config.yaml
d_expert: 160
moe_layers: [0, 2, 4, 6, 8]
balance_bias: false
norm_eps: 1e-05
positions: "rope"
beta1: 0.9
weight_decay: 0.0
lr_head: 0.011
Below are experts of layer 2 (counted from 0) of a mixture-of-experts language model. Rows are named router (the router's row for the expert), gate (a neuron's input weights, with its number), up (a neuron's input weights, with its number) and show model dimensions 0-159. Each number is 500 + 40 x the weight over its row's rms, rounded and kept within 0 to 999. Numbers have three digits each.
After each expert's rows: a language model's description of what the expert responds to. This comes from a sample of Wikipedia text that the model never trained on.

# expert 4
router:475515533488518448458524482499513462484474493405473392544484469463469554459475490533437497606600459437509533522453472486508509537552482527520482498459545436539488542512606532468471507472565522423553556473476571551417492541487474460471470556447480586548455579487474509494450524472495564508500478522563510494483532509506532482560499530497542514504514544509502497429500425473488545460450506576511459454488471464515503482515470568482517478527470454535517511477497444478496463479571553
gate0:521592473488513543495540477538495512529517427489469495484507482455533487482547545499529472520559533488490591489480485443438463440532478473466531501481488535470472502507542505477537498555529520518513469528490461471537449474500535423468458389454449537513573537387488436509530510480493489542435548515477424547568466523548527496465444505474464435480529500529462559544471480465478539557558470443500482511519511547533404511449483571483453442522540430474460562504438562466533507490510425
up0:499492524499471511446413500468510508526503448527514454509484447426539563518415539466517467556483546476517474474483465479422511398537506536481497471521560437510526464459523449489530467465518363505496514495548528450509494489501485422524493492463543506537541508494522454476523483458457531537519552448482561560532477506533523431499485486497485512502580449549568425493441533477492547461495541486542485520505545564444510530530445442490398569505489488586534571484426446488488477489489495
Clause-opening function words

# expert 26
router:514497476499470452456453497490523463485542483529551436499523456495554435480550470521513574531558570456487537488417534539503448488495476456480462564463446435444571545545584483413453499498517469588473483459521473469430480527538474509462518530525505516521411556465495535458497422474518567534439540494548511548548527561522549480533563502534496455480505512484505488534521442544538466433502471566551466553456538467522504425504533503560502456488464499529478545469526471483487567509516422
gate0:503528584483475488505500459455545471524536501450456499480536484432461496542520474499496490479490505459486498511533508590486529473521427503500505508497466491450481500551515488481459403571596514541486566464458488452485502551445533508452449528539498467554472508580409563603477517465450461551497506531481477521490433574474502461504501520481572522496449496518477486468393525517523508481486596561510529549481519523534580473485531502503456504429493489550483543492469538469472486415413437
up0:471534487537491546502567498445501473487451513493519489515503565504575513511561482383531530499500489521562491501471536507462452514418496577553613513500534398542480552460442528491504592553505506477489535531527492491456577547479523520548575504543599502477522458479544447495421520529542509498496529504547570545468487486493490537497466494445539405469555504509518526528542544520558558516446477474522478545528483480496414467506488554456510447509495488487508539505506521421482527496521565
Line breaks

# expert 36
router:483521525488562455529554556419533450543487511455491489488495542495476525511502592485470522501443466509484412482546449568552470536465516575453534526545547479471549510550499539478507403514545518508438530516480490421494494451479506535454478505478551556402442513531564481566519500507442468490518459499464476532542472509509472593555503445471453543530477508526480525508574507565468421517535507442468468574494453483506497527535541479536402515543534502510499515420429473480518443477514514
gate0:533591580483492482509545530479611584527505539508529449477462532519546453536520483463526521490463492488503543466483544429554530538607482473488466519560498460471492576597553522467494497441473455511467493554485499438491474435544476595481551544504507476565485535436501552504534513494526430505495508490525549481548414506414443529479549493477546479496507486471508525534565412431444527536509437519514484458526545507440486500500510470462495486461466534506500505436439527480491474472508483
up0:469529529483497537580438523456493507430493451485476432521508532523541573503499503525520515527458534510457493503417574537508483404490508543491507514547431506463550529507531431566583488487468545582453460544549518541497525472485483499448418428485511510412524530491527527580493476565455548496482462464544454513457561446551486483520403444535580469502492502443504512551446514511504496524506532459469509504425474586502467480527512470506556471519554525500543517548470506519512514508584503
Verb endings and table cells

# expert 18
router:452511548391491529537504544512469468536533588528527554511462566506526532491462567489467466501504479484496462449572491569586525555498522591492571414527540508509550490464540556531515510503515511508495504489505428425470531516500532521446472489425502509478470549478508514578501507543457445455474504483481494509484581469506478578483505507478522524438442496468508504535529601547547448481536496451485471549531456506469558512559583426549521557530532499497472493529534412503505483545534505
gate0:543403503486532493544470450557525433502489459522482451448523513466516488544456531507461545583489491485476489504486544555454516514492509481451575491519534447509504564459526479583481520447422500528468534453521509533478555442556481514511509540556561453496566565499475586522431501451525491470488503572528498497470577509497497505522591521521495524457520465482503451450538577506491580550453475424464538468541535423509465449507524549485525509488542492525552515595453497451556522536456458
up0:532485541543452412506467488551527563441483491492490497501569484577457422513512493537426490500549625442456454547532434480519442508546502506487465528465486563505517507501503528400542458468528542452483566476471550550495471533519558487509502491475509507479550494465586491504561575538565493535496499518565538532467486571475522541480486502530408507468522567537535531484515570514495481421526488501555514521510482532509535507457438553508487478540477540449508489457490478526576415485483534
Mid-word pieces after consonants

# expert 45
router:538512416494493561468474490507482384493438517466503453533514500560494533508530512496446526438548530429561542566413505477555566469480517528465447546455546476552530504518434414534461525510509527451551473538527562577454465535574519470464481547533487494493503514488455550522465511535480536464418526512566487472497520515531556480514527476475496515519513537476518523512516427404484497434534462486480530483484491461544495584531536501516526477488516499554488555577454414480530532436541546
gate0:459534452473512467441515486574526514506399549507477496500513512497536443545450457447470489565548542492529454510581497480596570514497471518492442452461513471554499482457487513505491569587487547539506516597494502455454472564462477514442534479502558442523486416504535541508538524475496467461491453476528504553517477516478459506407536522514550497507463460453502441521498463480427598535527515515432478523508528456546545521534533537510425508570548518481431498443540522525472517469472554
up0:483531484399514587581505555501463528448534410513515507502464446525454513473546536501509490486475433534512544464496539569444453475455531574545579492505462463556513459491498521472439513400578445518558510435482454519521505512549481483528465429504478484411477478459462469421477499542497595501563496450500513538539517442507565511479509532508504538497515508574484503512526509518471481443496520538498470504496431524460461491529512431496555547522416447550498518559497492442494487486467470
Auxiliary and linking verbs

# expert 48
router:537483449537503469492483432492512451538474545446481425539515461533529467410491475532490497542577446449574520481385464461493499539521455518472479518443545483503517518533541505474464447472472530495567542498493557486518425472511536479426414541516493530553476499440500500519434453501482540528480562521529517517495469497546467457612521548518490471506528536515499589492488455512431527533482482541478528451559508495510523452510433563440504478491436535544531481520541520465461587440538565
gate0:488548484562515486496520480532445500459533478505466523500471519536528471482464555459503552451471508526477499518504483486607479471482460435538470540551502517446454518550479484489532410544491498478500508558515524484487549515488531458512495489565567506446489399515441517486493494462435444538456526543493519469500465469510487510516418406512502485441493497560455602530464521527525505521546491513518413510405522524454455548544585440507542454599556535470505449560545507517494593502520453
up0:430542506476537584515525444481535502546490507551491518510493481557539475476503423501476505471544525523499506397535490445463494531473501536493497473429586485563524496471513526514503470537474526505474465446540531566507517437547507526427482502477525409508571516452529430508491495464541519559492499460463526481467538518462496562474519558460521445463608519518416464477466432468438490479501525562489580487520496457466548481512524584422481506408494590544483438539517543477522515494515486
Year digits

# expert 27
router:508516501515518509486530576545582552534527527466555516474496476478454476540481497496528498497515501467443513499534515478479419454548432505523478435448530536496501492440482478447542474548486436543528536469466530469464594518480422447497497529587525530485505567475514491542486571509495476515460491451413488414511487499515474582444526503504409469483435490503591519530529584507516474553514507516545513547486573452463431467405517539427555455496521468467440531456519479516496527544494454
gate0:542537550529586475505541519475536509543579559450491513514484532592513541449445493519455486510493481485462527542511535512468429518553492464539518512500540483433465498506518512481527521551496494476503468493504463511539509504558538501500483497494553497470522441505570498526513566557500482503499548588519508549468484504436567459451502582542515566501517538552435412530498460527543475500513556459593565548435601541541530499458452500490587519507527534479416489490528587508573502526518442
up0:460496524453523451504467458503463527467532514453490463487501498586511500508512399488430504532502484485427499474488545459478527449524477510558539488483510555500487420517529586489500473514448490480564462507546516514449451513516558528435514521549443471479478499481531454475580475534544476481437515530569565467541503559504539529508497447488452523520448587506562448517464471494450538476581499457528448509488515491469525460506489555490587489461432590513516524525605438504565466459558567
Infobox field labels

# expert 35
router:514463498522514486524522462468500508513433491516516464501524471530540570479531492516433419541595460531472498465448487501555570505572438566434530445488468506493541533506563513551454496515524537575577483457527545490523458420507572472550472536431472439555524503404463524506476466470485492475444494494594505553484536503517546475445521538493534529488495489435549473462480399388487558463525501527518490453518531486525468471483501549445505497510488588472483472521489456482493537510564491
gate0:550523453477521486540500510550452548477529444506520513530451485436436442491498521539508520495528489499469463522536582525490514520496497455510464503552436487549492486486456501496559495547485411503496470554418563417450494508443484465553461454545440501526545434506468442471509472473533514385566442529488573530529514464464456476527525412476536437523457520527581504464442510487483513524552462459529552511511464572454472547491587490493550537483472483513436500542562505491404482504492484
up0:445499582478476518540501465496409454550496541444461437444585563446482531497467501549503539456519436438543515550534435540534474458451482556439480474525499506533469498482455520474531520550493489478506511398551549525505548524449498531491438602519550539450463447555470550555423417485494496433411466496519510497497522530535487545488502513476541502464493539513535508455478546531467467509503472470487519532473567489495522461457546520522521449528477480563529484555474474540441483488490405
Colons in field labels

# expert 34
router:502550533536534497565501525510477481493534547491550410498543465499501506503557436517480534454478491457506508521525532500447522540463420463505441553545483504570488477462520482512512540486505468539504518546462505549441592469530462485441577473522525394498477469507480553479506509547500505478492483586522427523470417576538528501528483544533555443597513548507408538552497497456460614457556524469475462485488480519464456530551527535497525510503446561494516497419503482554478550454519462
gate0:489442560523523507486549458506552441491584476507472474518538538498468557492439455533469497472506493470551501522444485461483506483542470523453542552487536525423512565471428435467517495523501490539416464460441485508520485515492463494436490487529549484392574572497559503465524524476593588539514471520485456449478507488540527502495553561522471469538577536487440483516511493482475512438467483549502528492482567480550528439542607462548504524492487455502436590527465567538538482485472511
up0:496529531561517507569491447504510497510548539488542561513455420500552511518504495479463468496537476487470409542540540509540519487482488554470543491549512553501508539545486537426425499475548437499533532503458522527540518423454540567545505451534529459489553576466463438484499434509551490470519427474474427516496505518518461500593529486425463524484527547534494522461552448485456474485537594502489591529468528422482484451493519500430561545473566513557535519530458533468479450444463462
Education and career prepositions

# expert 2
router:579510476465498479502559489518489510500512549516498458493505535509522479514555459501513497421472510488525539480475545481491480536454444449471587446583473413486436471468450530445533518575533568494446430539478500494489525535527470556489520519506456471544495473423538464482548400529511504450510478513560520457530463492519433453492472473474516440549552500570437586525472448445510589563449477482481507484500489501525534483553539476526574540508485545498393433544473519479527491569491488
gate0:520497547467468476511424510512467405510458485554562539463523546426496529518508511449579533433560398513428466551498552459555520563581523472433504495505548518482490509497488505422469515525486501490440501419402468505442504517530458530463566512526464459492500510550491488501528517524476494551551511452525472459512466503476494568530429510504548492441467517486519555517560520543449502592506492490527481562504505595526537438533528500553512511449484525512530516511562451505505500570454451
up0:578484484516512451544578516512509509503468542487521512503465502521449414485519492541406470551462535502476466371512426482507531485434476468527510511501461534513498437462560519500507548468496439483548477521543472531549483437501541424558472459509455556428440484514490554460492508480543536521489543540450526571531464563496445452478520437531534514571512447500532538488525540576558445485489508601558477494510475467399471481452492562462478455501469549444495497490500522517546517487501493
Word-ending suffix pieces

# expert 17
router:488518465506509486508452495490501468523515525463440398540472450512494596442521486544463499657549479423524530517392476501527503518558471544479514551462491460498516511470508566588446496495495533488532564457513512532532454490509557460479349567525455600529447533491474544533458498504477542494482542555553514511446488513566506478557509491507491535487508547507509484485515455469497529486497500577477480474516463509535474476489488551471510462556490515521506446538514468457462539456548493
gate0:527499503565444497516464464501480521431517515457463476447533526475517458450455482486568448545484538558456397488419474515410481441489521527490469489609512497522543489508541525550488531437497437433527565472482453470480474458538551454465544538519453499492529494551536448492517539473575514488491491473480499543504507516514539519528484497416537473474496494510494516576448532482509500465534514485436556502517473508487493530507471375542426607508488481507477562518484448497426443455557444
up0:584433465507488553530503394471477476570479494412502574494476431463489502450490390544504487512517483535459488456444508482553431453544470463507463502491462478458527488459530510543469488444532498449462479528547577478436495540458547455519496501553541462475436517501553424519434523543597542503473462455508444498540495519527476507558443472471510416554491473457490430541528542541517494492472491554508486480536502487467505507512447495500534487499528446421458492550453469527515506424481454
Digits inside numbers

# expert 41
router:445454456522446443508406485524495581530520577551549542401505519500497499470467524457541488517478495455464467497473582385469498516480494510512507470474515423547516536489519529515486498522469491519508579512414522472544481510509529571538583540499526498567494520465564518482482486532494578444532497493510524533507586478452461505482481560540527460480542489511556461464432500542492523439489476490577524458507422485445439552471466553535501471520489445489485485506570518449471449533487579
gate0:523585470558467432500533470528504452482500502491557536487539472499558467531564504581509433452494454520442547471562518556509476487522492498488424524513557501523538535459515498589524586460484450536544544432528480472504480515568528522492497508468510471457471534471488439433502507429490507413544471516471502574469472517424549496450448564540492455442484428518486507466568486574493516471493471459447579535492533473584506501523511464533415549506499498480462521502498541515460530451515573
up0:523423526462531461431472544537425460533473511453466504498506485520524504467481513501515505478514454467436476566472554506534527555511555471437491487458487563470471475566475511499512491478525499506474446488540464479494480473564433536495533558456471492513474421526462486475443563432521446549484451441466511535555414462553554586502511515498455469521511527453595531500446501473471542502549499447484553386456611486485511516541536431519485586515509473475486468523562424504510473515487480
Inner word pieces, quantifiers

# expert 16
router:473488472545492496492538528517454502531531586450446519452471462483480453516518465531518513493611504381499544512502492484593508516583506542462551522485487484467452483529471481463444486553485510464530521489474470524570455513554500467469532584569417513554480484434519550491465557540481531520471514519517463444454503512594517460571571504478543508507555491536541583535461406492515523454524553513504472489547484443544432557550557483496485462549503555544511460526494460495491533497531488
gate0:477512477468474530496589486504524497457473495467520513541509567514544562472580576518513493470448498457535524439571487496499512551471469503522547481568513452433463482550482554472454458579479517462465382462469531519482451569402491474469531455489547538437547506516490520517457498569472457535524454569478548509526562421565481495409528467454527525544477541494531502546585531471517487511487488486419529505439489496559507447515546448491488507526450506575495536483514535472527530540504510
up0:476503473466536502602597457537541482532581571446489442517561466479547556429524449496434535527510549478608527462529531520468449474450489527548478461538509489514527607541483467485476500461498589466526435519590484513531504465537453451432469483506525521434542488447462547473505482463522455506483525487538472498505491409508528500508493550527517523542518479541472506497563499527538493491490447477463504489546432521475539517572502530491534564484493531471515537435467587497524470491452543
Mid-name word pieces

# expert 15
router:508474579452425449494452498470486481441550463484480553482481548473494523495537603458485521499494554468514463568477541533406478480464557536493492505534586545529523498475509500455421481448528497415472459572500458541534531543507486441529529421522487531502452559587559515473483543573459493487488486528521510543466574526453512481463506523495462476473522506542508459513501549465485514532543479433499538486494444456510526534506525481506404447541576457465519583452463472480444463502425504
gate0:449552503472500511431476426510523494506482472546502550460411480466498537462453513494520496527444529502510502533515474524502557517511593475514525422508563523549522444515459519467544441511537488417495500546505483506453534475476436551516478506443517591494555443522591555548483420513501582508505505464465522502480494543571540501487508454555431597496420486454501451523523488484452510543521447455460494521520551545530486569482468533545513497516441476469491561452525547609543494516475514
up0:479508481517479500479495592528592571488469468575481521537513501499521511546521517480510420510500484481506508469525520539455509550475463480447399524450474554529557524529497546512439517435449515514538541483490519514490501542515474476511502515511453503597486535543501438522429590534577559478443427478518486509502490454489441546537456554487536491503480441464493537463463503449520582550495440428517525412571528500521485435518448518542543532390501530450541516457540491539536519458473498
Function words in statistics

# expert 23
router:557564480450503554460524524472498481535507567509480532555518526500505498517521502458502504471438519469484416525491552486566474543529517510475548547523551458490521562531415502482479530468479539428480482467467547499492502510499478470526551518524478460535582483530540478529440489503486505461539451561446516475553540446458386441511537526476518547550514448527436487486473499557544468491444517513460483520517513492534595535598610414568524549519489490538455497503422545460497468540431537
gate0:419565511490496485513473499537438456587451520469526575537448467475517550462513507531491504483467467543534482516522499476514550554438476575471513490541513522533496534541520510488491530470505569559551503559529526526489540527528517548490485484466541507579484525415510516467538490520532471487476539573522528512422530563519452488384444533602532500515479538588525478574486602492466530500573476522483503503466490497500537506517581487511414487470478518575477497484524531526586459545555506
up0:524461569461479526575493575505508540506482437451484499517515501495470497422525536534471458411459441495494484577492455515521431493565531442557539483483507557574506487528518541539447465477500491503430540455468557426501568505486525489535513553533463478457416559477515518512487489490480398500489563492493488431524509461578547533555485462501494467491441506532466469470548512497447497478518603552480477509503512398565523464479531504455494495463463431492472512511563532507525487439575500
Mid-word fragments

# expert 21
router:493487533503496548509559477457522510491482501470502544455486524502522469482445518512545520430431513467496501484504516509472586448522471468527488522506527550448504474478514491439432509463473395451467523456521495517487516482514560388429509389467501453492517434587527492403541564444485494504493489528453462510437488525458502493426422526449443514513528458543448453515477580526447510525534431526423482532526501465517465537521525444566526534473473456508531459440484557487517518421468514
gate0:501481476542484523441575495555519480477508554458449491461525444507495572508473511502451503548444444587486375443510458494514513492436532514488425463419519466441488521494533576526517511486454460471487536465522535511510526490458500445568509471464439560507485555465458455490539548503576445493459515457489507442541484516503436463574493465528533555447560459542473528539485481443519526459473491460481409532525541522438428526582490468532479509492505516488556470512538474458537554491572509
up0:562542501561485530580515446530496516584546535536478441484509520535519520503541504531470430519561504485531515402529487459486521549501462496521564546467551510498511473578501567437469456575543532467481537518503493471510431505438461502531511550549543548521534470553526550512458506545428496503522467530512404570530444488512503495438478520481543422432528483489540475504503489511551559447555508522419428488554515463499464497447517494397525527453473476486574530460550502474505491526555490
Name-internal word pieces

# expert 20
router:557460431481504525453493508495596535487470558539532524530472477548492445502460481533548472418497515493577584432513532485524519539451542521455532531488494461529516483523461487515464513520523595544530484541480450523517429538485480539563538422467534531466529406555429483585501470508547527495507559518477512483579436453522480479549522485498535517582478506507500588482439510513432450548441447515503496557567495547471515505511484519538531515481520514469470475557438563463527493476456552
gate0:451496501500565521534531481457531467522523453551451537533518488522503461550546505565557442473472508530530516484518499528469402454485520425553442457446584537521501539497527511437514412598502436589508580470510495478460489567549522496531459470511573455491498488442480444471540493473530525487459403525457464508446524502543500492470508536441510509473484511518437485551522473504429504595472497482457470541519493508424550507524537508528496454511529491496527408454546459496421526452497508
up0:550536479505600480557490501551481435482536523451493545495473576458423493509512455490432532477497505484472470522509544529510477475488541517488506479539495527474536454561456525553402555481530516523460516466507534520617502470501616519497478562536452438516460430577546540475481520555478455528531483483471482504543465514477464546571473473500510524572468546413521542474479532465535482424533572510511510532473487508560545515514523477507545487523547552531480472472483478461444559419540440
Mid-word verb pieces

# expert 10
router:487521453506514485500442507493498456534514525468447400529480438516492609488519481528468500660569472453509529496403469501534496519557462533481505544465488463482502506466503548603454482503487527478550564457512532517522461486499589463469337565526488599530447531487484537521455499498473536505482529546555524516457510511564509480537502512517492536482504525505525484467512450465488541495488512577498472470511480515550466462480472551478520454546498514532510461531521467456477531477562500
gate0:523580521496515527538519507524544512453532514499511507503461477490479585476462482505545433595490530404498454511505549513471547523526516507636465572551498487497548516490471526502461440441490517510461472573492505443462543505532430488543540530459572530494537505528549483502546538413535441549547505523537524515615550490519483449459517497501500503510570478506559448500463420509523434523536499542544517451455489471482569475529496443448494566476502488542518560456505474494521515575460515
up0:496493479494501454488565517488527484426480452583487484465511558493446495593518570529532479513486450485539510476517513526485504457584468467458446552495428523494481460518494506442449517495501524490425556533588466489434533425467528479428490546454480537522471475495536438554492537559449500435437478444454493459486531454508557506569471539468472532399507505491513577502540508513554517506498475490554437517522449463539452519502456527507496485541508526525555510464490548483372510491419510
Digits and scattered tokens

# expert 32
router:548427571485454521471512493549508478536539570504487514543490443478505461475536466547482498484541504435494569564535497477463563515544440498544502467563518572416407514480511462422503443460482495527506437496452527488522470498515488480490619538488460469568450479504504463441585530444470495497477489472491511440538491517498472441492519428567532495507469521476455551528445486505478539504546500539526483457519498523527453539532521423502572408548514505529474436538554578525462548521544503
gate0:527491507459537591455483507559543532553596628437494442574494487502468539521495422501508535528472447562532496499484516477436443553496508488534488486416465507548460479535470464491503485511515510487561479474484479520504529547457469590456546446566478527558497511526466544518598488526480467520520486533499519482556501446499462457485493479551501476534498500542491532559455495552571494461561519501469513517509470540419478449482426528453513399539553462461500464499479515480478461589524490
up0:541491540433536516448499541534519510578569555481539480509466489518512483503567477489590492493521469530512420504499568452427471504451517499587475506426469497592447525535547447510521445457502509439544527507503550480507444505512545503511575443563534553542480511485553544439563510528524508499492457529476531429544505518497507554506497543490392464455508528570498544532538470513542511472484485486486468485518499459387498523475491454429515429585567537446505515485479527509535501536472522
Genealogy and kin terms

# expert 7
router:490453473497470499455499420483519501536505520486527518462503535542545401505479421523524418443497457540505609497559438443491516468488507404485457467503489534498430436491479500479477480556413435471489525518506535475555458482490491515522476534472459469497528446488556479487519445510531491485552474412494475516525453474498510551467557575581564426469471433539484466476462495485489496549500483549531467484540522514405448453453419525467521496428510477588521508545466503499496509475473548
gate0:499609526534504505470513489554576516470516500406506489540476508483504509522514570521476550481533562507587446487540511517480485505441468523492470513515479544539561526520531548463485453526523516590557455482475481520475505559513455429513473519543583522439477467520412430554465479464411459492510509491519474531535525556523411517477428503462490480498511546437523538531480510466492515452526528513495543544466516553537585534403456530424544507507537460424412526516514522481512498517525475
up0:495485411453508503501572512573492501414546467566509452560485465500532551531490441475589504536469564465501516544575466425497459513455453578484514478490504439465494541490470517574459453472496399536477524464469526570439503452438557508513503463497539479503484522511403423531483467558550464542460489531483491483478519502541523523515521509488463446469543546457473509476484482397528510509506462530488543473515444499539467550556550475514473528547532431520533450511525436515484453436509492
Mid-word suffix pieces

# expert 1
router:481522524480502532503500505501513500514513485498498542452519470456508454456456506496465557456479468516575521522580483524481544454504516455473474461538600479512476439542455479509499474492498419488550490486533472511555483494499497487511499479534499514518475528572565510378545521451417509594524480519443567467503430546499530510421470479509501563482452526481460431541515502516528456571554464514486478579477478540580447534526560413610507585587497536504507487555489557489474490477493478
gate0:560503439480493564564409510531484514472511496509488496469434514527474468496491455483459434444543485472521485429509469493491476479543434424482495492508583491582458450514509460515471484581527465454490552458510483428503541541631511507440453523543498493529495481482483512550439519445526502534535486467485477529508494496547500541484469463533537470433476496466451452411514472490571466479572469512565449476491547511497504471503483480471508507436577428397560450466435522500479556470497524
up0:480433503525551550462451564438497409474470519501452481468476423445538400518516485527542535527563459525461475570533518486474522467461502519508479519486503465564521514531551438464470505420582527559485484562568437551446498543450492513529527420432515509441444433569509505526459454479511548450518490490438424456478432524543537518438461458513452459481516491507504488552487513551445530511491502512494531466526470510533499474523455485488455534487558532515512440482488579497570460528507539
Name-internal word pieces

# expert 58
router:505440522444584517509552517472494510484484467564529547494450548543467515488489498494484515455428543510540430478569520535563506531451510517469500503492525490453495484520442435511485534487555543487425494487477453468495442497468502585526514514475511518483501506547499456552472461576480443494529542459453518519524536402456493497515551472513556512503513481499451585503552512583452427540466488410484477585540511515456519439454544488579444601535515470509500464517461506476553489592507568
gate0:545445449430506472492452497495515467520511547438494506479524492446606563504479547520507491416425476469427469501542498451529514485545464546449455479516438446508537522523459501462454441535504479555474502570529462498560525540554528541548523553454528522524484464470531464560480473528566555533523535585467540502438445503552473545489489435504428466481557473475529496501491543527460502458473453422475431484520459446534404491461455434511479465490526512517434527526486460515535500480503579
up0:497515471517520533467483437457521489491490369573472554514528511533469505477437498565477479584470529484493547440492554488562578505503496458530469596481524523554492490495496519577476532581468479544431453457422527574518488490499548497486504468543495456501538557512502513422513472506473552544508425510500493508452464533482578488511465501465487505453552526523416523472500416516529461518542461523510526442440493438534537559576564441471559499496463499455519480552488488509472568509489483
Noun and verb endings

# expert 59
router:434504492495511511459540483443529517512462450519437481487446482478510559467491497465504479553527519526487548471438521525440486496522416485527480540454465530465564539548526520547510496466542468538476487468551497474544486483517593493482433434504497541504470517445469566493447510473548452446516572494530499516530500522492554577504477466570454525560438535462522523448517420569542428530444458522470509468442487543487454509505512438467541533471494503432571505434461552482431519436615452
gate0:471625488514414457512500483483506458532524507526440443487514463484498521476455396564497481567491527507488496589588524510485512499478572517520519512505549480488515472529547377529492451433558515510510538507535471506496459548499491564522449469523558543497525403453489484487563457497529427504434550500464522490515474443445528547472508445442490503484568488539446546515453594522447465489468485577468512476471496557483535517541465527531467485456474444494547523519557518483490461510514502
up0:495469511525514442571474457468493486428479543481474495432480508499570511458468518508474443459451477515502486540575516577529525504467495537444422550525425494470485447596484485533496443466541598473516499522494536543493527511408526479473410511478473476575474424472524491516499470470500443517519550486498510408530439551497500565483543523456526541555530431490443430544547461476446469470471499483478494487500426567458603487463476497509474529459514576455511519505495456505487525467491478
Text starts and sentence ends

# expert 42
router:495481529521450490523462526569533555483490490511461554496497433478534451516462438512459465408490508548466452556538482428490496518493487493437546497447514488506518459539540438520519490504498520485432579478537461581519455456510532531489457438466497498528503460505561434450526455523510512502540555534445520541507501495463494517450492525555453540593481472493519427461466539470573527466508436521542446437445533492574530549482440444463563499472456528546525430529538562503599484460487562
gate0:471523476465465567456563491527529512521486507538439533416559480430517586489564452462521436490551474572623559510487451502488473470516505495511465425440492435459474515519452475466534454491526447505555512512534494455450528496475491547526527528535465457462501444473456478513490539487500442540539474528457534501507464526448490458547566511484477479517477514505506437529471479447542462456550547512562481528494455514576417453488451456564467604485543464530481505528483503543490426571484476
up0:469541501533420533456488495491479423545446420506449478566474510542568511559583473476509451507543498429507513471548523502448498474539416509551500384411517474575414529488489507483520450452521441478542461508472487540521480514430524530543510503493441461427527450504507488503493518457416519593503475487497524512502485554496529373492443479520447525508536541505560483531464528487488485511529544465545509501518550494499429586524488538518504488510528429491516480556485500514456483488516495
Name syllable pieces

# expert 47
router:418481486490437468507482450485526433492473430539562514484508459509518476479456499530502530538505466507567548483470549531508576475453521506450414512468522544561493525482550462570485525484495427490492536516524482564518534494395485500465489457469547553544539528553523461517544573532445412528480554453481541535511474546451526527467469558535568552470533436462501459502515540588468527577462439512529570533439567558514536441444440531511519455486482497525506511463507479536456491496515510
gate0:522471491532508437436508537470531516444511470530522550530470509442527456554503531527495569531511541456479472531576512499572490545520571483475504476442428561408528497565482517536547513527517507563484448545568469531481524443482467466499532471478543471515559575495457525587529554537512464503513554493490535472536501575445514549490460565473404486517532433490482532542508485503561523445548452533507575464458527499464516467447474501477454518460472528524563452503529476562497491570513402
up0:491490487578539433503508505418566506442569520480541479487470456520491565566518514579478513478488453475467527433491549443479504560439522504518464541588415480519475481545501499517542526530504477462531440585550488478465501526537490464490528512481496546461462513476573520502464478543422506460457543550501528496507491545503539492436579519528506520390524513498521480541563445509473511518481473442503524502485464507608512552506471498608476511558486510454417546479504488484517414541508482
Initials and abbreviations

# expert 39
router:506455463557502462566488491539407500559445466484427521460543532524501518499521520525487496462444409516497427495535457432469544472533442505508485547528418452492505567442495520566460478499533500428482558454456468486554417520516456567540486527461433500530526488443523459548480562499532504472519484438549550494533500501492536492554520500519559451451521430527530496465479482480460462516576470490485498530507479567564505435510488476500451491457483520540538468593456408474523452558475527
gate0:516422483455390481431443518479525485508583487509492446424442566487488461518531498517513447502559497469547504516505543464527438531494546464532561487432499472564482592530551471451532582505491542588472540502468552534406543565453507530524500525546505453536544474509521447518504509513539532503458546478498416546512532486523481510509544543497518431513559518507532502534551547478529418520508496535468486437544547574480427543471501446494474552480506495502486565463482472499500468469510553
up0:491480539530471505501488529522517539457485523460446481548402490429497560464473511503471540490571423545444506521447507548481490499469477463476435527559463473503516482541472522494545562533472578566480501522505503522533575548494534475493530535508474450451493441497572519484528432530479477479401541565507548486457522494451583524522498441454521541498567480474525486495482499479499464431479496537552487548501442500425455522469546492578558482536395552566488457510494513506521434481451409
Noun and word endings